From a checkpoint of a small mixture-of-experts model trained on Wikipedia: 64 squared ReLU neurons an expert, 7715 steps.
Below are experts of layer 7 (counted from 0) of a mixture-of-experts language model. Rows are named router (the router's row for the expert), up (a neuron's input weights, with its number) and show model dimensions 0-159. Each number is 500 + 40 x the weight over its row's rms, rounded and kept within 0 to 999. Numbers have three digits each.
After each expert's rows: "gets" lists some tokens that make up at least twice as much of what it gets as of all text. This comes from a sample of Wikipedia text that the model never trained on. Tokens count by the router's weight.

# expert 2
router:437491456489563553471480491549538516514554477475405562529552479542497478519529550476503476555483427516488535571403492521543477514433581488497440471486505455523527521530443469524521543475444548566490551499484462548523541451472505478510422482502493525524528447528469521444524468585483508474513526529500501488538542502523487545521563485527544472443524470513604428513458538475477437452549490466536565510557421554495552472499461431547543477532440444503436441522500463496480481547486527
up19:497455486547518520492444416496571513620495504509558493527566528474527535536504511466412488397540422522512522565532501526478488499471468494470528551484421512576459516513496503531516490540522497524453457520440460558434526467447444466596562493481520441485444565541501445527523465510501510471521445452493422491496521506460514542508530437545504532465519442495499534531499509483479539578555525433441434449506502542575560519520505455452501539471445502451492537513484544473519516501475472
up20:491503509449461530449529495505434501511489456499583435449515498543539428522542483439470482512482499554516465457521440373569509551472467456421483519532572517465486563477486530518478474519541497557450520459502510485493471550511471533482507539488519530550499489476554504515460480449475510513472507513549503492508519485567443461501466491480502508550528471512567502460542539492481511525516605453487495585436556458595514562500463485429516552417406539432432540509517529491500528515545426
up21:552539520504535489447492434503543502474499513581527466493468517492485517504482489502507549545495507574544537466515489517573543469467493501519489495522514513475485472514455504437572446468576482496473470537462554567493513473495460449457590492541532566495513538496484534498515506462429464534472493518486442489400457525500538470438512482548569445494533491513501505433483473561438605463608448524471529596440516453536485519482431532508556458560521542459514495486400517475447524565505551
up22:462452486444498520469566490501506463499560462599520534497512487453466498517513521460506520425591630520507493459482474493489459476437540472482467512454531559519521536520512509467524568488489467478510508472511494545517523407514454524478502500481542543438505557544479537511465546390515525499435571489446472438447527519545552527468540512471427515526468474491506554434503445499462470502521512590497465486504529494530539478499468447463503529573433476453498430517546397559521504459546529
up23:540511536523552484460541474506505559461524495558514522505510504484394490529508549515552533523566522573483500443444467503500547492506519474425403542461483528563511462516490519444524465357544484502467422474531505533500537488509508487537537491510538523544495509534551514524497517516439524519514527458522469559463511539520517547510560453583548460487438505528456521527520462558437550468514546507468432459430491556543515426503494433453549501518468530526531468557477497424541569416517499
up24:532505517437541452523560532434435415522482472443463523462508537504568496563551479485500527528562555504461545438559416526489486549472493503492512482447481540503558475504475473473469440473550464516504551500452534468441529497520478484492476469488536485508490550527490468545493446550493481481484504446406581494501461433541569475472522434563473542518504535583446525414515480577424465584507506443484503473479508567491507479470450515474535533493444490497483514519535485486569551563560556
up25:545534459484478454466532478476502464545508471551523448479469523561536552538565506534463492471552474541530434489489546427522445468534504501436538415499477557524593493433569497470582472488577495470541484590517494461534484477568514463469536438531416469509510561547488500484524517463570537496475495423467516575418559526496481511502544477521445539538486487488507491506501432469489565470547449492471437483443503471508505535505467448511542501493492479470530465529566515515439419552487553
up26:561525547502522495459535474508486546469501491557494389442544540478482491533486517495496521447522425489521500489511522443629508460550481513550413489481486565438493504494481486459577478453561493421484558570530486527419542494576475521474507501479550495493470574538508544504481531455553480474520553431477500503485511408455469453463502509492447535467491445519469530466487497461475469474497539502511550465443484506566491525481532621490482565485491515517510554532510441550506545417493459
up27:468549545580545514445528531554518562573542418483551477571491513499467545455454431419531552475476451464594467508507419480444504523502532509485452505492443513497444492548570491477535517514492519488538544528503547540510549507465463482561502536482568486536484519514450433517423559449495518467541567496531467528486479485468478522498444455539507544588566478497508552555453505470443506455517516522472511479521524478536483560513488473484489421494507495578484503501444530421452522477479408
up28:523444502448520497439489441513538480466549451576493439491479551543495481515541500462598527449500416491466475512519416477492481534480493524469448549437472493516427492504482572405593472462494496544430543502430493521507512479506484490523537475509501493566473546532505478477519460519478471442500507493450489557439542495500522484478463484477482505449520453528516534486474496490490493527434457516496431492508503482499475616551428563618443505464437553485525518444520549570505564467456534
up29:466482482518565512470522484526470546558571506504542425483451464498498503489562566457399467425553476539513532470506471454555476462503501508482471505469490527556394486510459558476553500445440506557479503433520549501436573487532553514561488414442586479465453542429462471484565488464431513560493566484570513489475488502507520521471487397498504458497453524507527525484498471521482534528462479533477482440474449524571490570536497524478463505521472470513463447525505508552557491447526524
up30:435464525530580527556549417539487540500464486484503442540527516527465478466576524463431549501587484489455578564505469500447528526477511552462471414476494524505494597458550467515519480532554477523484471502490510507458582449485499506569535466556577501445454491481565498518539529435509517469502539503523452520448496512492513505478583540545520504458528476480540538471517444475520598512536493478421473515490489498490491473490429451453502542517517473480466434440580525520514561421534486
up31:536546509547507464500531462537520498433492518500514409545532548485518480542516564475499531443513474546501532483498559461468487493440495538440477481450474508559480474497508609491502491531573504460450424491495548545486492510496506438537441513543540460504473555547541509543516506434498518454517527510471499470472481542558529621459481489532451385453608504509496504480545500413501532548456522527511470566542486457552485462413481474468449478491488429569511455491572480549498542492479517
gets: ".", "=", "\n\n", " \"", " C", " A"

# expert 14
router:518495453534529506513447492479513504524443479416449559476477478484494502468499534477559443454455598577480495557478518532526543506479510535505525514572511416475530460498538470582537574476456505530501516505496477392540543533474522508512456485443454501482522451447506551446504562475493505451542529528444469426592539505530474560478493575521425487496480495475547500501470507533511544441423466515550593452544509521424459484586493490499514466485485436508519510442483587484483484527483490
up0:539526527487557464498518497498523495476507471487436468561565598564528505494510539474548515462505480558521445538598530514527538506480458487453562462563507530497532506508540518499513423421515500478471461453488506514443455509458503484512485532548461475516487537539496455508529549504459599451505497499501459538478479544477442464422542492452474419596539521538560532545591476512501441438484427510506445575514496471491546469445494558489503500527445474437509403420500504471526528458490534
up1:466470474491513498451497461564531493506503438486527503493507515485461514513494496450446486528491480540548465516483452579548533533503492475489502495519466593482506500534491489448515493461543474452537497473504425489472511472523462509531466589459533473460487521444621561574454496530495494490507506433514503549523532543548579510496519551521546519487571480475492524551452460500430549496542518594404553503422494474488534569533488417481469444536483488458552466605497479390513541545545483
up2:492489478505515464460528479554468542508494481533517500507500499507538534519586534445455431450543554460477479537484482491585581454566470439431497521443497540433477458434539532473497528473502492546472486506431462509510511421540484577499470494544522469454482535514477425549531540448436512544449477487436523560516450500484472567494574509551508441437374535487505547533502492458483533479536541550505512508538489438548468415488502425454564519530541478501524469511572470519484533477518498
up3:487476526492494539489523428546438383520475567541532536497586509538475558457528531515490455480511573499423452559478501475513504530527521473473439466457519535411506469516505473449500527522528437540465481498474526555425507471459521487454506518455556582433478497532548428515475423473473514448491482472474523569414434486534515515437534450504521498507495562507470526506505477514445471548492534536485461485442597509458488468451472492532579470548507522563467529515507470489584539493483458
up4:474493518547519516453498439399481466506543473523503496555558497518497562611489604513459499516512497485593484577511509526446472522489516471513521455504507597455532532514479525465477436460496403485434544502474475504478580484448486456481486487469507492420452551512563527540395436508516557460484510472436491528510411497504495508514554493470504511506537466440493520549479497515474471497564502540522495515464521514553501530508408499504513439497449509408477465513550456567457531518521508
up5:560521494461539527430482471475449497518547474528544508478527519500437439569519536400483535461609500487481537497513529558539495557502487520437468471477494496451551495583529497435473457395510485489494560451448579547557485484515540494544488562557500552413506420430481498497474515502470572465528527457528565511451492534530515494508509558462536466447572475495498502522571506523459526485573455463427444474492509479488475525490502559494493473463530550480569510471472517521545448529489527
up6:577528515528501510482515429523509453540512446528577428525541547489568443583536537538617476469500477563474538419485504500540518523525443464440452499469498517503432504518515515450537563475521451441490546465554433431543500506456544429519514471519528540491479507512533465540434515421502532533517513438490428483540469537540507523522562548498547434447484476486489528521539427468559569483517478441497457537530511470502407490441489550502534461519556508504532485506532519519513464511462479
up7:530545493463530517473491459516434499531558551492499443493517513466587512588507511512546523489450480528475499530558577469612610522521484446476466537436524504413472521521531510528563486441527490493496477470492435508535501500534474538523521448603422462460516576506515525525465435499534542560535517459512453474537505476457501546531511503501465467461447479569480508547419422416438517494523507470479426465470566531496457446485455516543455525500500524467508498493528532507491551445501477
up8:534553541491513519476454483527488579447437499556518501500526491441530517504517518474516482497560521599539488564476508431528523543512492531521523538450509537514467497462610512495570496501547520456503516498423466571517549496539542519507484578462482547446480513451458442543419503474500491452404512406481476528422499508583432454505527529467458443449533491499452555467490445440474483581458478456470467494488448503467504488510495537504525437523548502566537531502514457563507510459566509
up9:496506504547568573458528456550495542496543442570514538482456555493485561551527525482421454463493459516506492530558462534493476575453488494467534487479520581460413498531552550432547438417562460463523493547451454507503531492533474402495515552483502527438463446490532445483546494402468509503505567440530472493449485470399424546474544513538525429491499528501506474539522523498415493536510469536451504519463461519496468531461474547537550508529496508476518479499543479537554495542509501
up10:502471547532561486462545499569479530524516516450489527463452485539506492544545607510517519542518570542465540534526522462508545478497462490482438435536531500552505526526476516500452466444491540546454517511446510519475420469521467474474515467488489436545507584455529505474529395449520531501512478484453597569461502442434486505534462540490546531408516542569502547581481479509471464541460476485496418383442469483493507550498485487526493510487477512448539512533468520440491544538505415
up11:566436512543605492526512521516516468535480560511510493518490449512578523553497518456560532524500558616460414489543382487476454436559413491499440497425448516484517596489470529477512504483490482456459489522478471469459539502544534477490530516491477505517519486562539522490499411482464437567463528494470447464516494438523505496500502560549458547437520459496463532531510459530489531533497464477491491475471500479472494506514415449490478473426542550497518462492464496530538462598455474
up12:494541396536519429472536459548443540591448499484533489509498543519484561478542545471438461528476513606486492404512520487515518549462450465436507442525487553479480494491489547579500495490561428433459562482483473539493476512560557456508534538525551505418510476538537517518524499495425533520472499434499499510494499422512541468546492545468455409505523528527500484497502536512516533511568491521523503562465548481524457493475449451421430466513475513436510497554556532545528458478449518
gets: "-", " (", "'", ";", "–", "\""

# expert 5
router:478456536495564563488509501553495607569558464560491513529448488464436520524557538504538552445499504474515465492495462474469419485481472495494489500518441483484485571577485602464522511439505541463478508499509486543474574590450460402583510531478560514496470536486486420543505530537478516516585550432394521539495531471463462539443468475602489484514556495519554501525466448489465470551484464502523510507467508483492508493508513532469511462456546518491493447483523449547487549497521485
up9:504475521533573504469544547580568522481528499533566484444509540469560516468497522510464417502550497588557479490471494505454483428418490504433488462469527497530462462526460540424556456488553462461529483549470509524436477445548535450482478587490535508547503445476521470507532483513410459475493498485503508498507476484504467510534510506577586499467554492432467495553498436532513555468527494572422470404495494503516531516468505555462514510506392560532499529543519514463543560534506481
up10:521514524503465506516527473528543571523528525502524555479468456435509470517509516472499521470543466560528506476481471491496547500512470442529480531565515528560474552546573440452425466513546472545516500602555508492487490497523480464397526590489517447491495474458558455499484477471545404429557520444513498520500465493427502496471457591468566428439551493491512519537546486457512516511549468500489565532471514543480476554541442447439472497521532455501579550558503522461454410453480516
up11:459533500561587527504492475459523594561453496567531498468514504509560472560476506488525519510527464534560483498539477549523478467480498478492522479500517534495485495625497499492487449352534473520523537532451518561486499484516437481494521571486596451456527498481488434573508511479548479441597501445513444466490462508440563505459502502598513544492460552519452499505461514545499488542546480479471478425419468471491535482487522525500504555552447519548490500545483469470427536485516499
up12:535531528477513502485531530516473507552496517569529544466520513506434499525452524471475442442472488551510470499479480514528509478496533545559570556476475508438499593546498515522510507494558473518474454510533502503448466475527500510544580488488478507431455544516501551567466430463504536537539539468524495475424536447475513442557516471506498564534544384515493514454460503520443558532476509580483520469375468485530537481616503497474513437423507467474548454488499410487493566456493442
up13:486478525560425519494531459629466509477480475506541474461501493510472612585562546534488503531403525507492472513489540522498522509458477511501535466467512503450555532508507479479572485505485465461424547526526529482518498518439480508553593540498492435534465554554582410476508421461515521495564501460520439477447448501462482478526536457551468468550490447467544496499514514542496581487483474517476539454536548458512528463478478513484492493578503492497446479495500411524400513501549481
up14:496493554459559561490465488486512516490500464489544487506485506455490513588501499443467457448493500480522511561493473405517456492471492426474424549519531528508482513497465625458444550484585533512418547519508408518414444522525450490589483513505507579550519461459520549482538448554427467469491534463505448522477439517496494533487536410517536510526529491507478475519468508507450519532508515565484541533524560506493487536505490538497521519525504526530551482524568525556622519544480456
up15:422458547506547571453506472495517463569478438504484479509515469467505499541533493561533561522546486469525494527540480521456534499520505519442465511528500501522437435525507532456451489509567511409534448508432507495502550526494432414418463504524531498548463486476489549463479496561513585476520470494471541585457423490523539498474492469535501478507451595538451500479444472553472447596549459474498518531512526544539523589488537477505516488462498423498508461543538562592524537505444472
up16:486492571490563464480520429522524475558457488525484505492582478520502469537578531516513491480518448546527476517496399462462494485523451477478542498419463454531530473437552480493500443468537441522525512526550515477480518517473503495540570497562537462485479517540566497535479566513459499545516536461497463552527554535506490501554445523480526491407438474423465481492536512451473546585520507536465453393464517451553530503471527470402474488456447525511531521591468505480481496605455519
up17:530512487505548496498548462572508469521434456512448469513414501539473516505502524522542565530499454435479456480475493441518473446398473490524457504496444548503481461419484590456500501466494483504476548453551468479500520558470459486497563478509543416510531520548528467439505458503493466405531509482460491481441549466546540501508496525528519500513450455545594529546476518549521514511504507554554483498517565519564519524519519539564482475587461513397534445528442431478476564553540454
up18:547437520526464483550552471575491531396535466444507447463466533525492518505540584499502411591500513500518509580523531455500549534530471468522529437537486516472584462579521530503462470504451493509457454507487476559529446552507566478429594534515435539471436519493510504519488459524460543531521506420487564477481445472472505462437496494466520468517468445565520529464493491468390568542475509486510464485478526536527519503479480456496490537461425481499511509483569545571517505530511476
up19:477463456515526480515503491412480468457566468562495479454487500530435496504533488540517450559517473500516502530489450495526472504542433540476441385506550531512571547488457490514588444473513490459509503469502508469457507491547519511577498511445471549494449489474504456448411498532451496455497428511408448535477482490516571483462505540479479576521409541574520526507483542512547465496517474474458444493523485501458580564561438599457507448481523576440545505495499521537498531495516534
up20:473519440651516528461509461472497601536521498536508482516506496493514518518468531559474528515556473488487437546533539491477463463447505474408506416527487538406509582520483513433541531465455488526562513490502497515513530503493462476535444521477478500461498494447479424493574572478517515522483486466507431546522522499461531487509500515504553544534424499560550514510401471589455489522512483499427542436452503499558431493506496470505476426508408493430516479515510465500501475466491457
up21:469502485422585501513496499540467456489517487493562465457476482478516467511526521580512555520473575487489432483532480455507487498491466512469434479514512511481570461538530560503504454517441531452516409513434562442606502520449567549476497473548463463499465478552519509497458489513496502453492509419503537579494516496530576522481588501542555488504471497448435514563506425496540569504453511506411462534521527500511500551487487555567501498496467543539531531516513456499601559508535420
gets: ".", "=", "\n\n", "|", "r", " In"

# expert 3
router:425478512547501532487483498522585517488506408507491534534461489458458510481562485497568519545477536508466589550512479517519449417516496488478553583484533523490494558557480517517547537397468492483474525461504505470511547554536534449545458500483512553485493584464455506444483476563494498532555516496502447522541511466463524485468426506516462479541476504465567463458553581557458494473524480422473546478503562503513533460556524587475535494464592420441501465466547470465440463526478519
up9:504518508588513524496501504510440515564466445602416512454452524488527531564491507490442523522482408480443491472583455524541448511514527466481477485500485599505469503584470504402559481508488463490493515512486485515525523464602437487453569528499488522542431527454504510532473493489492480516508568444488444506528497499466453545461579421536513484535509550480515497518465436504441549544512481537399487469494541564537483528467427494479481548546502500495528552549509428485553501508490484
up10:566567503531522487494521456457491484530504510563491398462472405502547529490569531516494504476549479489566540491527479500509497489464497438481500510436423547524558494424460504448540471574446466514493447506473423538478515535514469442487512499458496497487457494572514514545518517482508476457465529605403431507476494508506451555419482499500527438613492534496553513545497543508442531502539519521524426440552417454491536480514487550504519519517530536467521487564473533513447544459467504
up11:492507513514548434502550499508540512536439489465537497481413529495465472491563526539418525511582466496581485454539464550534460476533438446524515434602535560462516569423465534456453483483532447443471515474519458483502545531449526493489498524508460480485462472546474481473461542491474456454436514510556428502459518502512562526421448426521498519574558534521534507515446478489468596517503541533455495437541559567556490523523503509468464440476527506467462536549523548518542500489534466
up12:526492466530519558482514550513423470545470486524482543460506548472513455498515474535486504518555489488521509537503441552479479491504527505491497461463530601451542538539586461400507524530506463472431515535527478515514503440559492468586518449495555485478512529543504458526438494484546537518528507480478492435412471504456456551472515471490516519486433453520436480531527469531496516402536472561433469473448623468528487511437528541475541473520546501450439505440567464621492486471515508
up13:466563491600478467472471518501555545523458491493565519454466519577468534547522388533477503464566471533525443434569464549473552507488452428472507516422526535495481552504452517417535457477469523526536502543429490453486529474469480524553543500522459476583484534469508479501520546500414502523502549475494446535439494476475532468555497445521521529543540503498479533483534542544488574549524512453486519479518569530509503531541500541451488547570431524433473481507512413528529529480433544
up14:557504494505506541483472430479489500556494496482443511503561599493434488513527419443505513547521531597488482490522475544553498486447525443494454500450467528455436532464525536421500478524524457478487541474493437485501478498509523508512572523496491484470459525525480482465474475498546418549452434496496514523433523564516481409458489555507482476477536472539522527498520471549459480531566447523517500404512502438535435496423472495424518501526491602513564437488591465547507525566539458
up15:533535495521575462489432521508453457483481517536497510477463501467540513549554508464536584534507500482536578598555431528504452540507491604448440446479481501544573570481479489451481467557522519508525517473466518467506590462548540521456542509435545509416475471541512556495519553489587433521519534470526461557436476471533530462492520455528445482499512506534497506463535518492506524475520469475408475471405519560453460527491487493547448522460495517475545525483537459473453441490504427
up16:518516510511516505486549460537472540450574445488525436569568535472536460488493457518482484462516505588396512565541437498484528510435485528457592486457483540459479495516483557546480513479610423459532606543423437553516504509488533495497499500530534513536527537424533519529498430429490511520534469493562445475553484476509489518485484486531485527477528477502519536486511429536429491524516498460479482453487463498470520479475482554537539463483496433476514514561532448540550412471527579
up17:550502505543487493452547517547586508569521483531510500415595523487505502509598547530492600519598514488478538509502493537405499538440483497462414510566455456512564473435565546518521503527494493476518477400493483482464513525459515482486517486482505515461494542479564530487476417554510554519439497470481436519493543481525509459433497560468470490468503485480502531523545527490450520561511499507451546544514459507515425517522534398408525511453442520472511471478536502499466498461550505
up18:495495479510502475502501448507433497494529517548508509554474544482538561582606487556468498473549474462484440429462480423527492508437489499507451490474489512487463546522506545444549470557537587454523555538600403494442535532491560449556493542534508546486479542510539412508466522487508503487475498524486488429454467530476487438474484432547479443510518528539495512497529504435405521484549526492414484491514468460558448511495474451481525505553559545435499476469542478587531530481501525
up19:481478503532495454445546474535490555569519476520444459520565552531539565479430529521519490513511428467528499403533509446552493468464486504413505485483513505529492497452505533472587468478479490506487535481474573501447517432510500448464476477499540512538451563540510564527453478500509481523491520470443475495471440458568540550506552439498446587464534555490493521507503455424496449541501498471491480519512412455477504497559443586487515418583445552561470477479549474494435460469459542
up20:551506505532528484478469497561519553480558544523526530481466432469454575491531530470517508502616500489525470518570446500565447584444509493405480508504490560465512486495515577465505454475444453459517511515417469540500465485455402459557524435459471461495475536475474481448527462473554496487535526503494497498448563510517548529458473428506437529488538497525447527507476537529407459555481507534437533452494500529539497462515506553527578538436410499501507529524483550526551468479547528
up21:479520495506544501473513485543524539445563476500499522432468564511461474544497492488468492433518484436458520477516436488596477501486496558567499477506448567452425562510506562410544525493508449464493528527466488608530462504468545472519522543458584531499497591563561469536516470485518552494460560502460412509426586510531481492512507468524484461440540537488511530511541544503461494548483471491502508487415435475517531485517397450481536467529461563480498512560458466505479529469496538
gets: ".", "=", "\n\n", " \"", " In", "In"

# expert 4
router:573476525503479454582467547490449445481397544464477467516387486479561464504476559544534519544513506493546517494516458505519446415499506541559484498482432500537614441476487560484435409457498489496508512481503526438524454619542528492474492453464488518445496472481438449480500561554452481482509476527461516536520463493491494503533524496514490506539516526484480500538503499510461472509487564509533502569467571566460459527419462507536540522533460593546565540494512516549489524490508518
up0:472561550583544511497509482550479498486544472475520537506469620494464487420504523441510515538522456489495571480518499533460487524406462548502491473468463550483513523508518477482527455516485504529448527541411499508511503486470507494515629502526481526432510478462490419479447534500487474494503540510547484531524499462425544539451521531519478401563494569482491538494498526477437465438540502475487468504467504512481472568519389424458534436506473504491501459585503507488483603541458547
up1:484511536456548493468493468484547527503524477547525515499496544478562497487480508503461492479556478504561496535550427510524425554530433536463346485464487531502507593586576576413492496485527488448465513493425447435413551513500477491491488548471507490502468512562545437496561490518525527507496560452507460616501459463513495494543462533521437498516526520577488500514558509508519492532470450471487493481483529521506475573549475543459474484518459572489465527503494482461586476454485503
up2:566522541549533558512535498532501500456491486515487457487514513517444529534479489516509511405454471550529505584514447474509516509486458439479477528496520496558541514479553472515555465567486541473448462514494539494518470483526514491549494523460478468502469519503519510550455473473487507494455502558499464524497471455512495538490483506612488524479400535522402569530450464488476424515403453537497508411460524518500454442506375485513589442477540501541571568477439497492526607506540477
up3:469527524455553493466514525460551515446473508565520515464527536443508558510517501481522492469598509442445516438575483533570556459536506510525515491553486546497522555576499581427458487483506507434508488562457428513405509523493499458502500490507452384514459456520562555493526459491506498407514484479516473571379454443447547543479518498472470547567507512499519527472500463464479426494558465482531481537521562533517489524491531483482524506572463459517558484495485494491508509563458497
up4:492478566527501549467477509560447392501498480455474496497494497548516472482594530494543554527520483413503528464543474460513592492471497513429524563450463532490527468580514548482506449523470467458468484463510514464493494490524421450485509472496497492493432465526509550557466498538483534498488504551525419544454515459560470466518521537481538458502433502503504495621541511432555478511552506518488475397470491542571489474503483459519418480474528616511478510461549448433487530536509514
up5:541519449499552535495484459521512477543472499510487472564549477534478442557536565460479491543569475497532538454471467485483538469495445554443421506517446563510490510502485476445465458483603524489531492528422430473563501465464473515555560461409551514472431457466495367488442511464488468472506539534481498499484467493559504412464492500484459539519500499527556528546507465566562512528498545512512484517495506568484533566472467507552549477474500536451497488551547487456472485571583445
up6:518570527529563549483553490582480507467542495527514453540490514493557524443593522506599529483513494550468512529533465516509484577538487471436479446471456553533482482474460528470537482413513441479446517524479414503491520542515500455521544496512489564432491489538547409498466463473458435486449497466501464496533466513489451498509456422557472425495549480504491498570591463527420513508479513506443482503463546510538500566471508536452526465443508556477594532470475505562565478502491473
up7:515548457480534505461524455515501488418513461542551461574523512507486494526502510518493489367553523494457487450560419513462512496546510525503455451538455515527493496497560507509542491538600509476462538435532455481544486553515548498504539456523494463449492524502513456565500536519478531473500477437515437499492491551529469560502505507499383511398508461446492517547494460505483431486448463474556479460467485427496476554493460535515547484470491517529558518489526509583611585457501435
up8:517535517516528510498513459606525513538556410538472487531489474459484481524534525464523466574489550519562517544451497475529502562488460437567457467538452537514520519560543557428479432489572442476477485470486470585464533535551515436489532468521509515500482475438550510536473536477491529490562549393433518475482458512448530508459527434573525518445497446546497477531465519452390571547466554512504488510401520484520498519523499480474489482556535510477517486514524418505503512531522453
up9:482553483487482534503519452583468527464542472496519436455461551465514656533495525464486470497557512512447513497499450462415448507471495470409427401505518511528521444545528556496536547509563475547508557518532490535554495474521561545461464508554498490523505516588541418470415503512451515479463503462506498520468467509457556487501540519556458474503534462466452550476505492523466452551479557513479480455401501532532465525445504452478517523527468501529486433526503497492527513459434446
up10:473458546580481460485514445506455469577525520463457501504511583556527490516479507417542493455527490545518523496514483497478507424484517527553417477494520561499485447544484534445473585508464515481486544546459464508472442525563424450464475453535539443431518536467474522441516558520511485464492463451443546469450548508530551501494484576520492545457500464485516551490495520519483484467471520532469509439465565431556440508439536566550497500455456570517465417433560495535506574495546497
up11:547520535571561520474520542484508560511601496515486445576505514462496555503502486447543507417548534547531443530523476499480549508506476556476472502448520494486439558543483519503478409447507515497516453493451469538456506500497486505562424562574494489484465481554518475555499505525468530528531487523523503519433521480511580567551444485544509438406485543540442491465527460491422499435510520473434471448451468496485421513450504445490579449467462541523517479497488463512520552511600479
up12:473487560573621494491519438549443533462499485489563423573491513460520491502513473496483487514489539506509481524485470477505502500535508475507588408415473452479478516508511526445471515513534522499423461456422503550465456454494540497492494467535496538479463514489523464511526524492472602433440526449454518466555494463477545521540488442453462512485655554497486506521453479500454471505505469534470444489477455511583543509503541553467557534549470499441495510520502514484549512562512578
gets: ".", ",", "s", "\n\n", "\"", "e"

# expert 0
router:490484489519490538525440455509491557525579540463532515506492471510515488525466483535486535432496545511527471448483493450423472562519451450517532464552494454533422472456439453538517523537546512451512399479521461481485522559498476508519518536551541551478449506468527502493526536566528540543443504461526580504503441554490484524490496440542491484556550404557501512471558344451482494523545505552554501558457431496450495471482580551489497499453515495481473526486480580515483562476480470
up0:521406450538492588481509432530447485515479476512475430537423416523506442563458441478512513522435497546524516525493448431496498527444480418476513540476534490512488488478566521512506472569488502439488527563533511496478538495486466461480571500420526493505461508519545519560454483556498542489438553503478476423527483547466495567458511465457512510492541483453480489594498537479449500533539519571461499480479496439481462507470569490479461496520573538555558523473522519552580520492566418
up1:498475525532551506474433427501470553547498450498505509573485487489507518541551543513509453482548454561567552515511437536457506433454502495496575469477460494456468495402588534450520503382518503466463504447524469519473521522504515501522580507499558452560454423501419489539538508446467517438559522461468530506489380523549471546472493533559455574488531500520458554538521476475555510488572498474509467516472497494424508507501457465571548498492493538457517441504492529499519528480463496
up2:499529590479532434476525470577487521514500467510452468455468506529505547521446487493523577431489453528498489437450410524470531532488499488467536416477489501481482445557458545517523472510541518518462475517498471526499503508532486470499535443547573443553508544530562490501560405507472546495491446515483435458516508490512523569415535412457504529500543558594502532427512469442506493512553483493453472455435539444452527487498523555545476525551535578518514576477547499487530583515471488
up3:548501415593556522498461527552455552441481527510523520490474476484444531477501480469479537465541555545528511542526475529512590558498477519540429452454580518557510498469526568454458475468565499522500492489560502488470518523465565511577511476563512441530490473455545491494481550522489501483547537572437487524495461504463448561428582503482502452472566569537520512512545497488444475548434505473519499497491529460529480464483469515457508474553492557452495523473544514497463641453559483
up4:490486535472506592499516448508503518531497516491446398551539544467507548499474542540518485422496529533573529501580536487518516502502452481404508504508492544526383512476570466462469522536571442435513441455553524494503588454531466542524542509629529491483523517483504490495520485486490517545510496454432503574469424566530484468546572453486550439450478508481527551544515496468484485537549493482541470497495472511496513548391476553484520476525463507506497451537545527536523529487488515
up5:524515453630492513478512457525423479505532478476441476533534485463491506443488551509486547485440498429487494464544491465473484453470505442486502445496532512467438452481442583472503472474552410500452441468478569458548542503516539510496501508525476493524473494481544482577432506499503484481464474506541534572445534511562507489518645506547514489496525474528488527481514488547485492583532510477482483472452508472520541508542534555522455543459569554532450464562489448473610518489450564
up6:552480554572534504534491488501467503558500464426529461554503510512509543479530562443524530457449471482520478524545412540499582470539456476520607508522498518483437536538523466473529456553491501511468500511537573499500450527446512470453546450555512431383494453523589491534495451480464512472502530499454502551533528438463506487503505501456583555464419464495479514556428514458458451571494516467458488477453569486550447510496483542504416490518533508558468470518533514465493465498497564
up7:490502558563506531484494460488476530568530441538479486511504531485564581520479517566496528468478516513463443454535480578569545604461498456566480423498489495479478572508474485494537496473482451442418536507572484550450562528509475460530532537549533459479508508585526506463433479505481527516472514470432515464428443530483463500553536477521489518511436447546454478467454503453509478536525546459494525477458569538487425573515530471485552482428485545496524460501459410554474463494538463
up8:474550488491479481487526518474562518514526504551486521492538546513532451468527490412493510489500491520500484513563453527500486510549512571496437403440559519454463537506541526372537444530536499566568489484531468505476588465487492498537493486475469543477450552501512462506516553497493433539498624495478504509529410479499445559549531450488505422493548515480459479481534455463444488518574520483456416491396471431497533525457480487500528513538454467497473485544481459522520589470496535
up9:479560505507531464469465478513504571543554464467541545570509565561527424510556511453543511493617473498515509466534528573518508420485476526544498479511413530545500504574483549446455465530578492486484447504475422490573522490488519438464455505503532525498517475513563516498477523456482553570456484533481477509468399497578558539543439481529453489524580552513478505453481463527451538494460527548510470525505510517519450511487433500554488474513565512414518532455548466537484505481440506
up10:473515529472441539456499429525487498516576582569478481549535535474586485554547528444476482470458535476496509433495513412469439548553516499515431489531533519489543496452497560444510476442530476523497455502525482546435497476454483456557532477513541524485481486514506551553513457500502503463431532442437585489497457618525494478519504468541502449490547494456505522484655472498478482477464506541476454485444477562530483518567506565510458501460465532488536457522419520518509518465512503
up11:509451505450488475479518507527446571608485501559551442465448512488466565524504499468596571484473516518494523484521527387448558577486469505449528469453541474525566483463491512531542435504495464467479460540517441510515507501506553498534462530524578476454508486543489428471504507472473522454527549432446507487554487527505473486564539444436535479473512467529443526528484422451467467580565495543520491536500471561539570508483487412537478498457459538531503542537476571522489538498447495
up12:444515458500537479468476453577479492528446484522495435562545538544556504522509511432505524498534484546462455451524462520577487500522522454404451493471463486445432541542474501462499479551525527470470488510484372537543471542447522491474510541551505472518476473413495391478544513503563517505528510439470472532525505547484440515406510549519523472439481501576462515589547507508449476533516489482509502446509498451528429498471498534517524512526588483495568487528579491527457468502570508
gets: "s", ".", "|", "=", "e", ")"